python train.py --n_layer=9 --d_model=640 --n_experts=24 --experts_per_token=2 --d_expert=464 --d_shared_expert=0 --activation="tanh_gelu" --moe_layers=[0, 1, 2, 3, 4, 5, 6, 7, 8] --router_score="softmax" --normalize_top_k=false --routed_scale=3.46 --balance_loss=0.00157 --balance_bias=true --init_std_router=0.0335 --lr_router=0.000318 --n_head=10 --n_kv_head=10 --head_dim=64 --vocab_size=4096 --norm="layernorm" --norm_place="pre" --norm_eps=1e-05 --positions="learned" --qk_norm=false --attn_scale=0.125 --tie_embeddings=true --parallel_block=false --init="normal" --init_std_qkv=0.0271 --init_std_o=0.00639 --init_std_up=0.0271 --init_std_down=0.00639 --optimizer="adamw" --lr=0.000714 --lr_mult_o=1.28 --beta1=0.95 --beta2=0.99 --lr_head=0.00353 --grad_clip=1.0 --warmup_steps=273 --schedule="wsd" --decay_fraction=0.82 --decay_shape="linear" --final_lr_fraction=0.0 --batch_tokens=65536 --seq_len=512 --doc_mask=true --z_loss=0.0001 --train_tokens=562300000 --steps=8581 --dataset="wikipedia_en"
Below are experts of layer 6 (counted from 0) of a mixture-of-experts language model. Rows are named router (the router's row for the expert), up (a neuron's input weights, with its number) and show model dimensions 64-127. Each number is 500 + 50 x the weight over its row's rms, rounded and kept within 0 to 999. Numbers have three digits each.
After each expert's rows: a language model's description of what the expert responds to. This comes from a sample of Wikipedia text that the model never trained on.

# expert 13
router:475435453550576557504426466482472568559527574560505523487495547450522499405574597620521478543466479454543506454517483487596516522570517536545560519462502517548485453544494412518491570494508544
up0:506553509463465539521437509506390421513457510446501464545439450443476541553528647449484477442528365517621443372449484512499549487487449460540530506419434480529519539557513475516562491545510543
up1:480474511488483504513509454577517481481448447606502471485499318478483483595548602495470482520483475424537476458521556487436469437448415511503436539508546449531506527538461526560456490485484422
up2:504504495502435525461523545617541469410484423445465444529415558626453449441566456553445492401553474478609524538438451498493503490494483544430524513438592442445506577508564481416530374563528524
up3:424491433434508431499586484435551512531513446511576501590524433496507520450453463524565410411494493538418602441524517518488482450528487442486493560485462476491560517551393521533441485535439534
up4:590540513547515468531412496451414426483425497504468480506400529531526441543387560427535513472433518594493498519514521523560505443466506496397537516350567381546550502530583457445495566462525450
up5:476520448582455509620553591444500545487493550532492476520486528553468519610497577500393527526440486447518491461458487438476486463481487529461503526417465528506467478502502442460558452449541422
up6:454510576476503545455479524392525515457419448425510504541457540471532499575530511432438441484441484457395513544415577584538454527586429473487505531428464457476429541562546487545548532511537485
up7:444525453451446607506503500582490422492563500500531428520450411445439518502479485482513501479497410519471426488542576598403542453427493505435539427496516516359507586559523457498547551483426526
up8:492597588579534514487430578445491500426466517413501435542520509528449480605472533454544481537524489571493442543509456525522480562504425417566421508540582512513529469450504464417565489479468484
up9:501558580505444470546516489429391473467531494602525608456548486452461459485431538535560459593532477516571488539514548447476515430582547604420489568494500528483564501457521470520494434534456442
up10:447514573400475488576572543565412512472520481554452500521421501573399549541510493484513505472543532475502509409554533493488509537463462536471496460512544487513503461459515470535507496547513539
up11:510519489517475443572454497458468503508535503536530557488572466593604494425496507493496394394489490389501542450480589557550554613604533484592425585557418504479469530432516439533488426480480516
up12:445613533504451558493474539505554496541509499520478412583462453444538585558473548517517529539539475492498532494487548549448504518493445474512492468474485488583486475530500521479446553468501593
up13:565582480505474493415449516527513479471524535603559553601470453436453396543450466492558448544415494538558498496408504496439555460507498534469482554581421525502479484491487466404446414455505469
up14:531559474500435530448440542555565519482455468503509498510480525473515389435428535490466516476551610464434525472439536545416464429487530468470412472472491460396458528460499520463510447522506503
up15:491510602481435363491503558501392535540444534518464564562487538515506568644482518481511454460507404445537483542485527495504484436501454478474463474426527402565520589552542528404575477483565542
up16:509457449437437459540443491517458470564508504545610487480552459496479430454449475535535492485548554518494485425498504393482568544484491463475531516502502563524597472469532501505459444532431453
up17:440481538494522519573460521457466464494467531495474582611461543423475545529531512531469502535523609480394543480507501467509482495516468452513537589591560458422520502495502478409543572459432472
up18:576539487516555427438479489479479504462539476466511359578480407440494597488389632478480404467464545523541476605458451506425449550413444431544467511523544498531423511635476592452482424539473434
up19:590461500438555502473482546564418525525392512465462508542517471487557478478569516525526448509560555452543572559397524538598598422513425456574565580467506415547453505498494517544391474524485473
up20:517525500483496544517432537522489511452511550412472484544502466442514558487547495487442482464480539494546405583419532465508498458529489482498528485374485484496535547564536466496507467472510386
up21:570504451469537472546555546465419501454515414463435495502597469521458489558442475473506448443595458475472556468524471489518450468583453464502471514478523601521443459507474514422544528382496425
up22:486520480484471549502424551546436510434434489448558547560557551489515462464412477488450432556370511537553522557548456489551564489462526516539433492542467491509421541568485558451468490445517595
It responds to: Place-name pieces and connectors

# expert 12
router:475575522485343473468475497473592439488521502520560467568575507512501536591447525390497501451554506445492588521567583598461476555500534499533511525449432488505477543466481472552491567519428513
up0:436526472519478460479495493592353591477507494508540461546438427531470439586552520539439438582486506626545452547445505472517495491625512454443496507506517435533499530462493450526456519494456417
up1:524540533457538494541497574444469530409463492509515518534509461450566558492447549534553460548466510488502421464493488487516416565568552471573471444516506499543528575555601499507492363490390355
up2:481429482514552492430461579529554526504542522557533499475521339550517420458642496506425431494518530606466431458470496533415515484534499422488434566546493453488457503492556518591467443544497497
up3:491542505404476565433505474496478454445481510455481566473485414577522504481629506461452448464376413432495472524508453509495539440574474539522517479510483480451558486479560534539496401510546514
up4:435612633589531551499505515550459485464466497445501471493466454502485489614413481589483408501525578545525514456470470564531520507535451436430488453482502535431412485491409466449417520458565449
up5:428518501498491512557465458572464578457530463389522546475386542550447462485542490516446423448571497538594474515517499532475476524525416562497577523369452561297446524488538449511568498463494507
up6:563483515497532504530453549456382516493493416469546449527474559474504501452493508536536425507530499494455458500495547464543546556424466586529552476512549553427451549450540516476438526477445457
up7:480483459428462490577544478501467509543514486452482414562410503445446501443453509506535536535517482456536456508484512435599499443454481456526525460377470525536501511538478464544466487465481456
up8:488447517419470622548508439502427511476458517589588511383436496538435489415447564572436436565485475599438489592525502506551530430459446574500506544552541531538564497479456364461428514529539446
up9:503456551569531536488521437567487549528520444502468496492522511504473477400485424490469387467531533557547481449462451424418544588497475607574551434478516502388581450469449477477520468464684429
up10:394577519545560505520487474540472554483440463448390621544498498447514441489514543602466453513461551418554535490459422576553551440557515436410506484448506499455509511472518566434521474498508472
up11:530473406501564509576440453575481578479525551504360497460401461569507499468497583507506528493454446525576404577518399522533428489456563449514398472510505524495523564433510505509397392495432517
up12:351494645587512512565411467464466535443437517519545488385477600581513405451507544507502536471552521450459530608498537462506462508504503550533533548496565512466477449592511509448411496417564470
up13:465511509476558456449470548443370499395470533486427545441478517560535527512455487558483454486513451545516457451397456478594414415466488523546479515511505469465418416551534541444562409482580527
up14:509501574488508540436439490591506465470548558494444454431400531471448509500502468482547521505551474494525465482471392650513453524500408463538541497417492571576488574404535567428420545446461536
up15:530529589501537532533479571432450553432457465424651446501452584465576393522568556503479479478412475559426510516413491542478435496549526570512557544502500462525459505487498533501494468519495497
up16:528483466496562448508529472580521642416644495492517509557448457507419626506553501459480504439487519509551513541493523494501479509460555375519487398480518412550539515517427466467517479512398501
up17:494487564453571610491444534501472489446478532583454515615511522552470533524442447549546482455441521543499506438456485514498483379572445490519475547534519432538492486446559514438502528525474510
up18:562592549540613459545576564525432451462458413378389489448417541550527472456482485517443509548497477469469548507501462447601447539477527595541560587422519523449542495575427532524486515511537515
up19:572533507534448495512435492495439567469547507526413571511467436528517412535533537480415508438482599590568448475465472448536561502541542467509489516410537581533490434516463460570489447481493468
up20:550553468486502477455593425529490498454527519529464537412522539508492563525494498646668465492476470618457460491514509454503499529520536505487499425485378532579575472497512520416469474492512461
up21:436401449508595501411489533472528532460452473450635402418421444641423538533526587441470486478512552528613495499386588513369465551502533477511437425467588509401424575516467579480501452507542459
up22:510478391503637493540579518475459481554485496400473467552504487530464553472446533605466486499468435504490513554535445513502516476459484507421545649389584410502494540529465498486481467413512436
It responds to: Sentence punctuation and breaks

# expert 18
router:513517545431520484419578475540576516462498594484599489511544475607435429442473484433517484469453456554506515569459441405541486478594435521451526474488556517468522544505504478494454490493485462
up0:449481545523574494435501534537442492497458467495485462538391477516515517494488485520547454539518517454433459521463478491472482552530506473521572487470518416569483499486517477484499608479393506
up1:533460444446418430516476568472496454457370557462529484473523416488464595479499500452444440416538510496605488573536497542555506534526485437527464510527494584500540492485488550513356473484555474
up2:443535400486473610481492463401490465453542521488496472491425466501465479437497509568422466502456571507546619500581410494471395573501606442531496540478372550552445453486438446526452545437501537
up3:413535511507514466489583574569441492516457523454532525513507560405531478531480537460426461556522430433473515433463440448477509474509487546525473429406466507406533576515470560460523418426508487
up4:514570471526440537578488503526530574489497533436564480521501496502496433561443611489442517536557524528495528480527505462491470561488561536507534523416421476498409502535484483573465504442556482
up5:449514467428484489470462425532437451491547477605478501564511506474392518484462482396499499506542514507541533504454542524468505494534510499535556474554571423593478511423511488466481512477555456
up6:454496576553534493529523561331496458494516402546529578530424423483453550582497454412454441411519411429540540523568471540427603457551547510494616514500525464501516464496456429516517453544517503
up7:442466477508464539565457515529457501559488550477529471452552498484477493507379529511437526498409435464546488597515412548427511506464502590484449653574477361506464478473486463442499361526466440
up8:522596550493559694515538421468466485483451483428476486455447570450606460505504519485533413449439429527579577445481600474515485524551451550496503469469414498468563537490541586405571515546483432
up9:418444620463574532512485411550481503389463572535541501504456430457473477501508492497495523429517400449551559393501464609480503671476541535565573494429507505417475481422528475472453572527551516
up10:462455504532470509572441525538554437530545530551480495530496544515494483504512486587455439535556505503506460498438456497483584440537505412526531387523518491513580464560510494463450494476479454
up11:568529483457486425561429533512507405504527558424444460542579403457401554545574539532529372508517385453549494545495406599441491515526535441530395475511462478575535460586497386552544461484446514
up12:414521640586507522502469521434488564476420499441502481464504539490493529487482450466444536454506498521460631516419508579518528503504537544436463515522570410527466556450439507455547519503579514
up13:527613521537508525578467502441528487548525443569546486616502408507585539542418490482543445531452492511471456492531539493488587520430320608482581502503423520522409584621480543524482556510557456
up14:476595485408404481444468578478613490483433512494540470493483522491534436566440576528492522533544575496493445472464499507508411478526539465476513541490482546583455527488475428523399496509497480
up15:513431519464493460409451510491468575504521529504457455551452471441460448501520480520574491479494519466481520513439415518495522519541538438498561526539495548522546453524555502447631411408497433
up16:593488470545542471533476481446488489540523413460550433434447544521546527453524512529485491559410538538450549446481508479536576455573458609448430498486510580478527481579507583458491532502550478
up17:560571533461535479439513539442448418501486426550536522593413391447528431518387570439550542490530522479458555414504549571491539527452541456507559535537426595566565507437465464500594491492514544
up18:443474485422549504514486518480510481578480491592525467457438516477408555424538545465473562554502601484529337495476434480519543562522499494471453495421429469471489517509538516514482477494508518
up19:499496464454460514503462546576585448459560461517490455563511514411448483501463551512490468540540504472563435440475463561427549510504632606441472534597525490569552540493525544427434432574512508
up20:437575527466552447525503554487392458455535525445418448483499512497615500482545450491452410458558455422536470466550456487491518623595475591502505500489487555456441392455414582464597536491479443
up21:544471496454492452425481466462403440463499446450511503475428458453442494499417436505492473442541449463445524501409532530520500458459514507494449516482477504478492529499523568349376501456426507
up22:533596491508492449507457525489509525485551462491461526598457527413500466512534585569559446508536507456483497425518469510463523431584513581550451563497561537510585570522467475409426454472464479
It responds to: Taxonomy and structured headers

# expert 3
router:539482557537489527537489510420480490428510464428442536480515534519494557488553487542477547462488488484523518506482474539547534495486455540438535534534540475496532504435545491419564510504482539
up0:519500389523456531488537501537527482489447461487501510525537468561434490591498554493563487415455448377588470497543478523505502475512521482441461511569502413544460458504507593525478387487337484
up1:465555465524489527431491536478421439496412442445569526484468404490439408507430557521494449504518547515590467545486566498461575478524479481550560459507494525507593528497519573539493533486456490
up2:543525505533495474439395481387496485406522514599479540520466571468497455611493538431498475470523473501492569464492547509407459486528523534427467536476470511492495507539502451539617468452529518
up3:453452472457502495615491546480528448439496575531475431518501423506519471471484561488467442468491388492438385496457453500446522522493429445539493554525452488559430492543504421496599510472498457
up4:538528505526469553464487469499463492498471576473510549503467520567571498421575516545581496497536475413578560477418515446530393595531486466518496473418513493474592461443516436435513487534541526
up5:482512550552452529489533516477404435534478564668493487568465582473537478537488524554483471634502553557608496468520459483420433490473543559516525533514440497385542497618415405565498519484618521
up6:499558505495454465579518564442522521486502506531602491526557500507525476534410453461539467438567452602523579359524478493494480485595540535592502524429525514457546433532527507564544478461590531
up7:478583480472436528472475404444519482431509594510535459465510504567344430469520486523546471429438529507546552532364441501517409526499516512457480440520451445602538468596523514540439497447426492
up8:569462572521378499532520502546520477544453369493491570506514494511512456484500549491415491551548549502498437454516481482466601476586505531497486440495499451626433554490540448463557510544469438
up9:471387505520465447382598482588511536541536548509510536540494495508535424513499517425471459496537580468438525556471515549500534602512448591590443533477505515515506465473482422514400446539439496
up10:565531539539469458499399509516454470489444431403581488598485414511495467579453538456504422431465405455513575422471531582607524464478441529556516491476488514512521522494543503484484487456414524
up11:516490540436448539449402544514494485448523430592514463502531505540514466438503509493437432459464560526453447485454430448485479458518525565491492503448493450533490609482584467426478492586442493
up12:500497481457533445546500437472499435476454511495486511582493472502467551535541471525483492474490478482492529422487535559414548587496529531463450534527506510524548446522543407554503491440480480
up13:461582466522469501449481472504388512463481467550512475528420485553531471488528548504487507477499556478535563428461484575563405510510483555514546487617583576532508443488552470477440511491517497
up14:477537497530514414454656433556515522525589576543506520514434440490485451464403409457456493462424663446453457532489481575468441514453530543486533506522453534497509552489507519498531525449521433
up15:435459468507473478359510544529455537492575466602481513506438488484495408476474494620388468511416614567526565487543481498464566436511478581500492550486520528550487534525430561485403438432459446
up16:433461404419453543457433531551469459477480422540454488545421563373604549544510553442485458471463475431493585438496443480488473543514561489427484527487568528529507529592551506475507574513572508
up17:577563462536462535555503498516505501496411503518529548450472422396594456449441529428513498573571485609488502477509474525452521429483505569580607544456415463510577508496503507419539552474440466
up18:374474563479504549519480599509496426494489614431476521514553575446552515525503494466579512552500516545577499418477464614416409477601434465573616477498451534558526599559543410529525534536471529
up19:518524533501473439632388512504500509493504517473620506514512476511399387529490558510484479473378514566546519476444528557471535562499486471588494454471505538528487531447392443496448510509537478
up20:429530497429467476438507496560501443502480531509496546473528515385464483504476535471523464457446566558490443408455586478491480529594521526544506537518434544542523513507435456580535439433508423
up21:565464537529365486466490440525615462447434574588478516620546468486541531593535543527571458460551468472543580594586469511473542475415508606571461549513483560501480469508501481521594479505453533
up22:570593589474569505550467581499442419389489450438473472511540535427560513484487551422444454453460498537520405533487532471436560564501502490551569454436469555429574511497516532519547490457448485
It responds to: First-name word pieces

# expert 19
router:426407551494479402508482458632537534504559493488571510557521426390537588563464545464440531467470499503537581597495629496488558559506460505448433496517544473494533414489483419642526519524466448
up0:506557554417477537482439516497497472453449509479505520447489542493471513551574442446497450457547583521482453486470471581439490439470446547491446523434521548432523498476430514447462420478450476
up1:457509425400504507525458543457501513549471494545475537549525475493583529506544412430506506496478534518455447518530450493507564432517594545518518533555506524500481522563477474516444507520600490
up2:467510558485472399434526521453590494493540511540435545591468547511501489463449500489504466484512514504508460445501479511461463438545541505506568576593510468543419501501527468520466516530444514
up3:554575518540486447492459538391415550471445456481516499502524526500460506496509436447594468451533488557523504508500426673510493538557407488505534513447451466506515456446487506510481504497565531
up4:515505475476555444471464509549504492439465561527485488567573443521475462503451555480600445437474438522454404426432467586489517512535465528476475539560451441581491545489456535530411473471548368
up5:413494552531547527440457536511481509544499473478479535473483423566507393451552446552574476490461524460443534509483446595488525421519430509517540534461495441543560514564475439512409483435498468
up6:443461583392488491494537515509470535475552483581455454559463469497540509461462540440499476478471484522466558406539415427454556516481513501541552535480395443509488483518458457523466516481528479
up7:472439564557542478526426554433445555472527532441482488503402444527519432459492581447431436459464482507489523489402454448486545497609494526489501508441489490438552455562515509510487432486518484
up8:490544489536431541507433453385512444415424500422476364624538507511535465545479542500445508523573505493453511493503466567472464543526483476526472599451462433413475471558516590497561554467522525
up9:516501526530480467492601493525533473473461524455477476579513524482491521464458440545568469616551467508516387510472486466475425441530462542434487479439471535517462537499520472466585496458437473
up10:429426413560551495456396492508467532555500488489472497551433520493444513549537445477513487532524500533453482403499497669538504510517505538561558427466496502458427513534464494397457529427513586
up11:508491609503509488439394468429496394451509469482390470474497537518526530521514554529549436521589421483494477448469492510479388639529525544463485536536506455502435499449522530426417491458512476
up12:523535511461481594505536521508487553459506475545499580480618448490501389536519465504508515561514593417483491467520447439493471471564504491493495511533469480477537528592495521507424505433439455
up13:454503578433519577490535479460513465471476521509411441436481533510464549468521363456345461576501403521526484495430515568540526518483481520515513431542568583592537455524488557553555476542497513
up14:433465517438501544453546582424487421521464479454568559464479482584475580490486566503536456529512545561518520551443522554531438544537544457578594439530482512460556542564507588477399468486516581
up15:483509457442507534480554519518413487472507530529460508509454549624453552452441581450559502456549519514475521517534478499515483489528472588495519586463495387489412480517499552405458509495492456
up16:525540502521518479546394523460368465499501485444437496507483523470447526574520547514509422475462563522479445488525501498488524478531498521451439490499496460440485503627420521518524509495479500
up17:433480527489552518416421444476456515539446477331474413604482531471514375497513469580470437555506513617482446409471492633404444469474418522549472503587509422510497500452632498465528526471528589
up18:518486455554455483507473469402492465507530526373436471461471476450509454557536501579593492491524567571552486474487505514448430473564472582520481520609436442558586570453430480463333406590527433
up19:463575532572518482462518566494505523515518542484418513537420424518550495520512482545491484510508527473459499405422455412480636447547419569596482474402580684538378465532515550460554502467409385
up20:526533429514520525405441516499496492512535550504512474539441485492446455499378525506577497583514453463498477376508499594542495466481515476477461476510494436508363527509477440563483421454495453
up21:485532476580490473514492479523434473421424494427503532499470500487610510468520555511560541419494463417537565489456448505512429364497451686572487521513464449514423510451521460532488444545514549
up22:523552495524544496437546560501367497457623437440442477518411575492543557543526510495488467497525544396470532499408436518479443502563441493592536576470550471531424399414425489451459445438411491
It responds to: Digits in numbers

# expert 4
router:456554485457562420485430496473340553538518440430560428555470462553522460464445498468508508469473548459509539563467512516545466508445406477489521421529570423466526559542464474469451534478431421
up0:516498540389399473535505493434467500497453466548553428489481522536511576538519470595491471466533565506548527417479510610531517475469456485481592521498399456482511385562628515503495540552596473
up1:439500540518478444472506481426390537531449454509494485521452539447483549487488516496504460466537469514472472461484526559505581528612483580455555545520345480473458558482526604569505426573532560
up2:494508463466527502577524473381395472457417572398442522504459526414586415413463525508435471514494431442481403494500513452504625495618469567467655487448502466465550445413533474559532489557552550
up3:582457464476481547475480425481526502463554473476394526490409517524488427458500545492398438486474484472525516543453492557507493480403485632519483493459446548614480523582512523470436501424445466
up4:455532552418441492448598474601497509473477487444561574533471487510543458477522477511461419525477581409452492557470476455499449422488344376403497490526485441482505507437552441480427399503491470
up5:478422462508497515460467493479436537495465483505493515522523561434451564474437486483534430453555520474489514482491457491438464545480548563481435535576439428448558520513451552505514506488615488
up6:504603454490549453485468514508394436486535475472541492515424505555505505525438555432483479521493552462559558492485508565594530563574452535485561488548547587482498575583577481476547537533469489
up7:522397585549479499483519425356498484506481507524470439441607462466485430508456500458542490528548514541556559506429465555554448456533515565465475449507473484497523509458485612516472498447411497
up8:483539445591529482539525482538579525455505505502554503588555536437523560496454497555518460453509443499474468546328452532442451375506478579521522436499559470531579506493516498412548488529441445
up9:558496499450455458496384445452511499527494496554474511591539534591567528556509562403492524510472506509473494480452505433452510570572559472492433489493386499467477554371461465467516495459514526
up10:482585478447463524485501686483512436478533416542443524493441428479517532586546452463524558465461439504451426446534481590428543480432535464538597432466420459416491474405456544492475450475513449
up11:495440535412447517522501437455495504434582564536534508538462405465501561456527489498467456479420455482491488512506471536547472538565361552469600585519407535498559486457552531523566596528403535
up12:366588592462432458440502494547492413444548502474562465489452617422436541576534498470477493430477530530469474470437389495504502456594378514470537365462483544528538555496590529504503495491500525
up13:434553576524575488490507520458454555515467549482525404453585543552471555482516569541630493546465576482483541511425498574428456431428430503525486411422541434358550474505571510569522429428514498
up14:494500473490485481588509563578505519511446572525497552464451490522546422490651622485460510467434489419511514446443449492511522461482483528432587460484529495392438506427485465489489503526490540
up15:444511570497508498554544516602504496425422538541455445639574486487524484507536375496483510440527436508425590459468532498605539424421527461523510409548537375492461403494478433402492477489632506
up16:436477504465530516595553492481466466388471456554489438442460455458494471488488491473561483491467462585583503428510479652442397535458492436550563482527534454546459434513496495448439499503511498
up17:498413560418419615513462556517542441424517553472486548571460463446478551515557421475554478516456502419531460402412536491551532461525497609475503495497442648483494563481511478530595459477479446
up18:533482487602465418518556570427478526492536541461494541595503447424523463572479533525585492467613499466617535473484591517522353548487522648542407544529479622500382450516456456532455502492487507
up19:424563604494502558555375582419482499543461441450534563476457571513474553593523532460455472496590454456460563415588461471520527511509519489530601473496487478444479373488536462547508516465462412
up20:512503582590387458500454554532467480504456472501551440443495462498474476478532570482585484449497501527467436472357565474514438561510467570508480374479514543526482522494512441478507427461543480
up21:544466504444479523551507504504468516410481484466486474568556490447533436470502492433438509480491502506421466424575447484426498491453503505535487538488513503512449561446424467582500568447447556
up22:530528496502451497501594460499436490404473526477540489519533524450563480441541472429475486485564487488530455486445403426553455555540510579563458436568489472496612438574539517538458568545438521
It responds to: Numbers, units, census statistics

# expert 23
router:521453530637519481620454416485459522572421500537379492468579416417450537495514373482446468450592518474573484525514562526477542503479474476501516497534534334513495522441555534487524508449548447
up0:419533501571555594462514596529452510446528495496535456468557464468433513516463535552534452556479543498521458487468533456522485499587446460522519501392425487506508483518435460602415462515504389
up1:535542595530499521485400431467479496479481486540531554456499502502531493497409528536441478548449530446476481529380530427490422518480441538516455530450554484442466536483539455495445422527528380
up2:530523553503466508413492535447577482495578391534501521545515509508539538491441558564478534514517523493537565515481531473474475424515483455570510557518557493583486486504495481553485479435457466
up3:472533499530453579476466502458495441503477448493500526581471618518520480480522512461553519489480507478500532522441523498558525527452562477498502555585439492413519505466482427438410491485465466
up4:480498438355454466508529532491518518479458446531488474539506445525516528441455539414545474447469571440475574499479462422541495534477472496482528486405554441535569463449596473535448617534496467
up5:531470474489556486568509406549572560409494494485536498489472531428500535506443429479508549447478433416522478513496550526491418511492575593498389495544488450454478487448516542477439453440479445
up6:489457532416451440445518496487439432502448452593573503570544484492539470524536487423507485537498455497481522495542431572486486502448529440531415511467485534483427494535540552490521555495442458
up7:558680503447551529537489538555531497371442393515554477485466511595457427557391475540411450436508531397497541522553445418540402519480513490505511499511553541633444507532518403464430512414522481
up8:465540484518508455494569393512476524517532485425518542510375439491484526579500540497509460475511435487503482478482483490514438445608504460537524574461441528510439432512431477465470458432466536
up9:405419515435509462462521568587468517474522564515488482509587545557440580459461470486498425482518457551421568622463462433534472540609483363518516579503544461471556531482466541528507430537471418
up10:545500520513467522552371500473542474491510510458619525455533448516418513418488516387471430367540462454452418533495417572573529500495470518643541429527463437466537452487460540527502480450483583
up11:471485495438529564505488439514528497524466405509442472498549563534548435483507481452526499528517539419527555449453489525523429506501469491611485485538582539454489479427459415551435460450480532
up12:539419544479533451537465461530542439520528447575599490589442433552558454588491493505418434598557511473556432485521485397480467526607538445520450542372551495478417604531483488536588361486445491
up13:427556600465550507505461514436496408462437481470479452550393435576543427589429522437497430428518554452538464486488530500555535512481438606457457536418509465512474496538495461479535471443389447
up14:443565495520461521487376494419403505456499545528491448535514505500440513534491472597468469440535517575512544531403590501523474493556383455508418544529531457388510461459505446500535476503530494
up15:571522552491503522454461477419575424463559451542477515553587612468474476502472560515534502526509505551575393515478418406481427535523438547522545397460366601496475487450357406540546425466476484
up16:469480536506478496488435511527523505490529592498503481579439392546442510461472517431575486584424456478437482477523452464519515412511535566473447504488459483471523453569466472545534490460548441
up17:499515492469500523441513461541446450475468534526555439567530443492500387459356572443579509520529461519434536425450418521507441492574483550531542501480471554410520486515507424403493430491514444
up18:494525449409474471506538602522543469510578562461536542602423523483382452558545585416532445508520523458511559464534434496508467601540487522455533522467492467519418405515487510543536523646510537
up19:516545439519438414519489491524522471454450494529540570566457526533537452500533472465592421452469516531522491477419516489508422544490502456533434473565503465502479511551522389481434492471501419
up20:457536439506492533451571498581475427417446517534501444513453402525531432446350461455528428505457483453482477365477476515524508530557512485525520430388489561522551538494526488480492487501422455
up21:511524448396451521568435647497504496495484438555474493549488534522501549462538553483465520504522417467502436435478498508509530477513548507451557505479554418453439503498540497512472584524540543
up22:494491461555440537516433448398496508469525442516530461541416504471552485507458468491547484506527515498462468513466457603513427520489481496676541558525474528441546523591581451434552490462520474
It responds to: The word to, name pieces

# expert 7
router:491487437499516500545548435441509498517567488432467359450484541558521450473425520461505501445421443518516454516516507426513483459450578464458483468481525584511419591523410429496475475461517511
up0:402461450502468421518445483567435552471534547439499542561513513455589465479551566436497529531581543466475525501503438611469502478511515443506525493484624463499544404471469507424432451531500457
up1:538476619501493594479562444522499449533415414520482544520513517415561472560543404457549531517429527496447451447538562464535512428398477547520448529501450484499513450486493448422446459515504497
up2:494516543487544491604551487494462488488569497425475473487502496510449487497498419597436453528548598445533535436539577548430393495547454601508610547435484627499526494595466506460427651442455498
up3:498514443584453559414535516534420457487490502525458514523491545564369543525476499500375488435452464468533536496492494530506510441531492482565470444522470565512505574483472588483508465530419537
up4:424478452451525513442538508479447480485465529515471480472462534518465546523551602621547463487634474526521479504528472443568422531532478544459515596558453513460505448482424487498496497478640467
up5:444587544603483584466541566475384472557518607492601466524417500463586469468507510489578491534511485470441505486460485602506524532551525545527526465467509443535529518563453556483411477488531569
up6:508649521467390560492534487529494476432490495526473538454497593496482540549585488523445530528483549477511565496512535449566481515554515530439490565434485511398455466519499509497456462454425564
up7:563616573569497624510454463515503481440512540440580548564451579396474542481552479387495434562504533534573617534578520553626545542504409454426548475416433496461518532454489565503479521500484459
up8:505532517456482528519527531502495500473415479545526497468511560466435510585431519463543411476571511592544450515501536508484580458573479437489466508400542572477492444520543474404538435592515478
up9:435531571539592578469448475419539490405429453448463499557456525478379563507536513573552480667546474557547567557500504474510490565497543484563430559576431481548526497526508522487572497448464546
up10:487511500380543534522544581493518530494513526453474606466425575507535491533517484498484511578517505457491470387481536547422431469594394557635450481456546493555519544523537489462521532489485596
up11:333552521529614394468524666509505422436502419434563511531452445535519462551500463616609412474489448487548520449473523516475496508522442457533529567521479480540568492509429515529443404498504464
up12:462498501504434576542452531522452488546515555470460499498483387402553496488482546479631509601500519580551499545525455484481590484498464546539526537587506503436481434530490402534465557556497526
up13:393493551525555537487464539435464484527489529432504395539492468534482441557457461437531500422500480433505519571388494546597444503474479491522533520519459536542528399542418486473458568444448551
up14:489492521615391526462588560575508485417528562500476579527482594431507601434551471546487488538500424463565404573432442516577437513525494531491463478525456558480509487512492451441529437426572451
up15:518600500556426549562494550615533479434491555553563461560471476476471542524575488431538501512485615494561502528422528562499508490531554463599475426440557563536534560472564501535432394441528523
up16:590564557577433515497521522443450464550465451445473525570535538524529525470533483484491424575524473460511439474489442534502469485489500465559496470496462515620534360479486589480463380451456457
up17:523550421543503462389533463492492381526405530525515560486451493518484488536410494495560434513509551538494471453530453417446541421588503526493542445565508518424441584498433486538417491466514479
up18:524564591544506474546547534537570483461529549465547429528475526563502535575466473617529512605478496525442484544423447616432519513466485500507487544562491466444504531550493435505632475492533446
up19:511551412499450460524460585543453508410459527488496537473483622576507518478453513498502450455471581450497537478556425518567498431448560514550510560524453482446478482598599489455424540519410493
up20:535571501430531562490391483415509466534540506490478463559397459512514439436471479492547487510461512490496441504496438422493446507557544598529436542449464589519545477510501521521570421537411488
up21:574482566509380486501501493395481421494460483467534517541432554443597579523457492503484533511518548539540561506470545491438481453445463578532409532514516505461491479481537522494453555443428467
up22:556480577447541544442441442512457542514545440545485395498476537518526490506437467507501501478545434429500534477446383601503523462513531486483531525484563424558498516499576594504464477451427500
It responds to: Sentence and section starts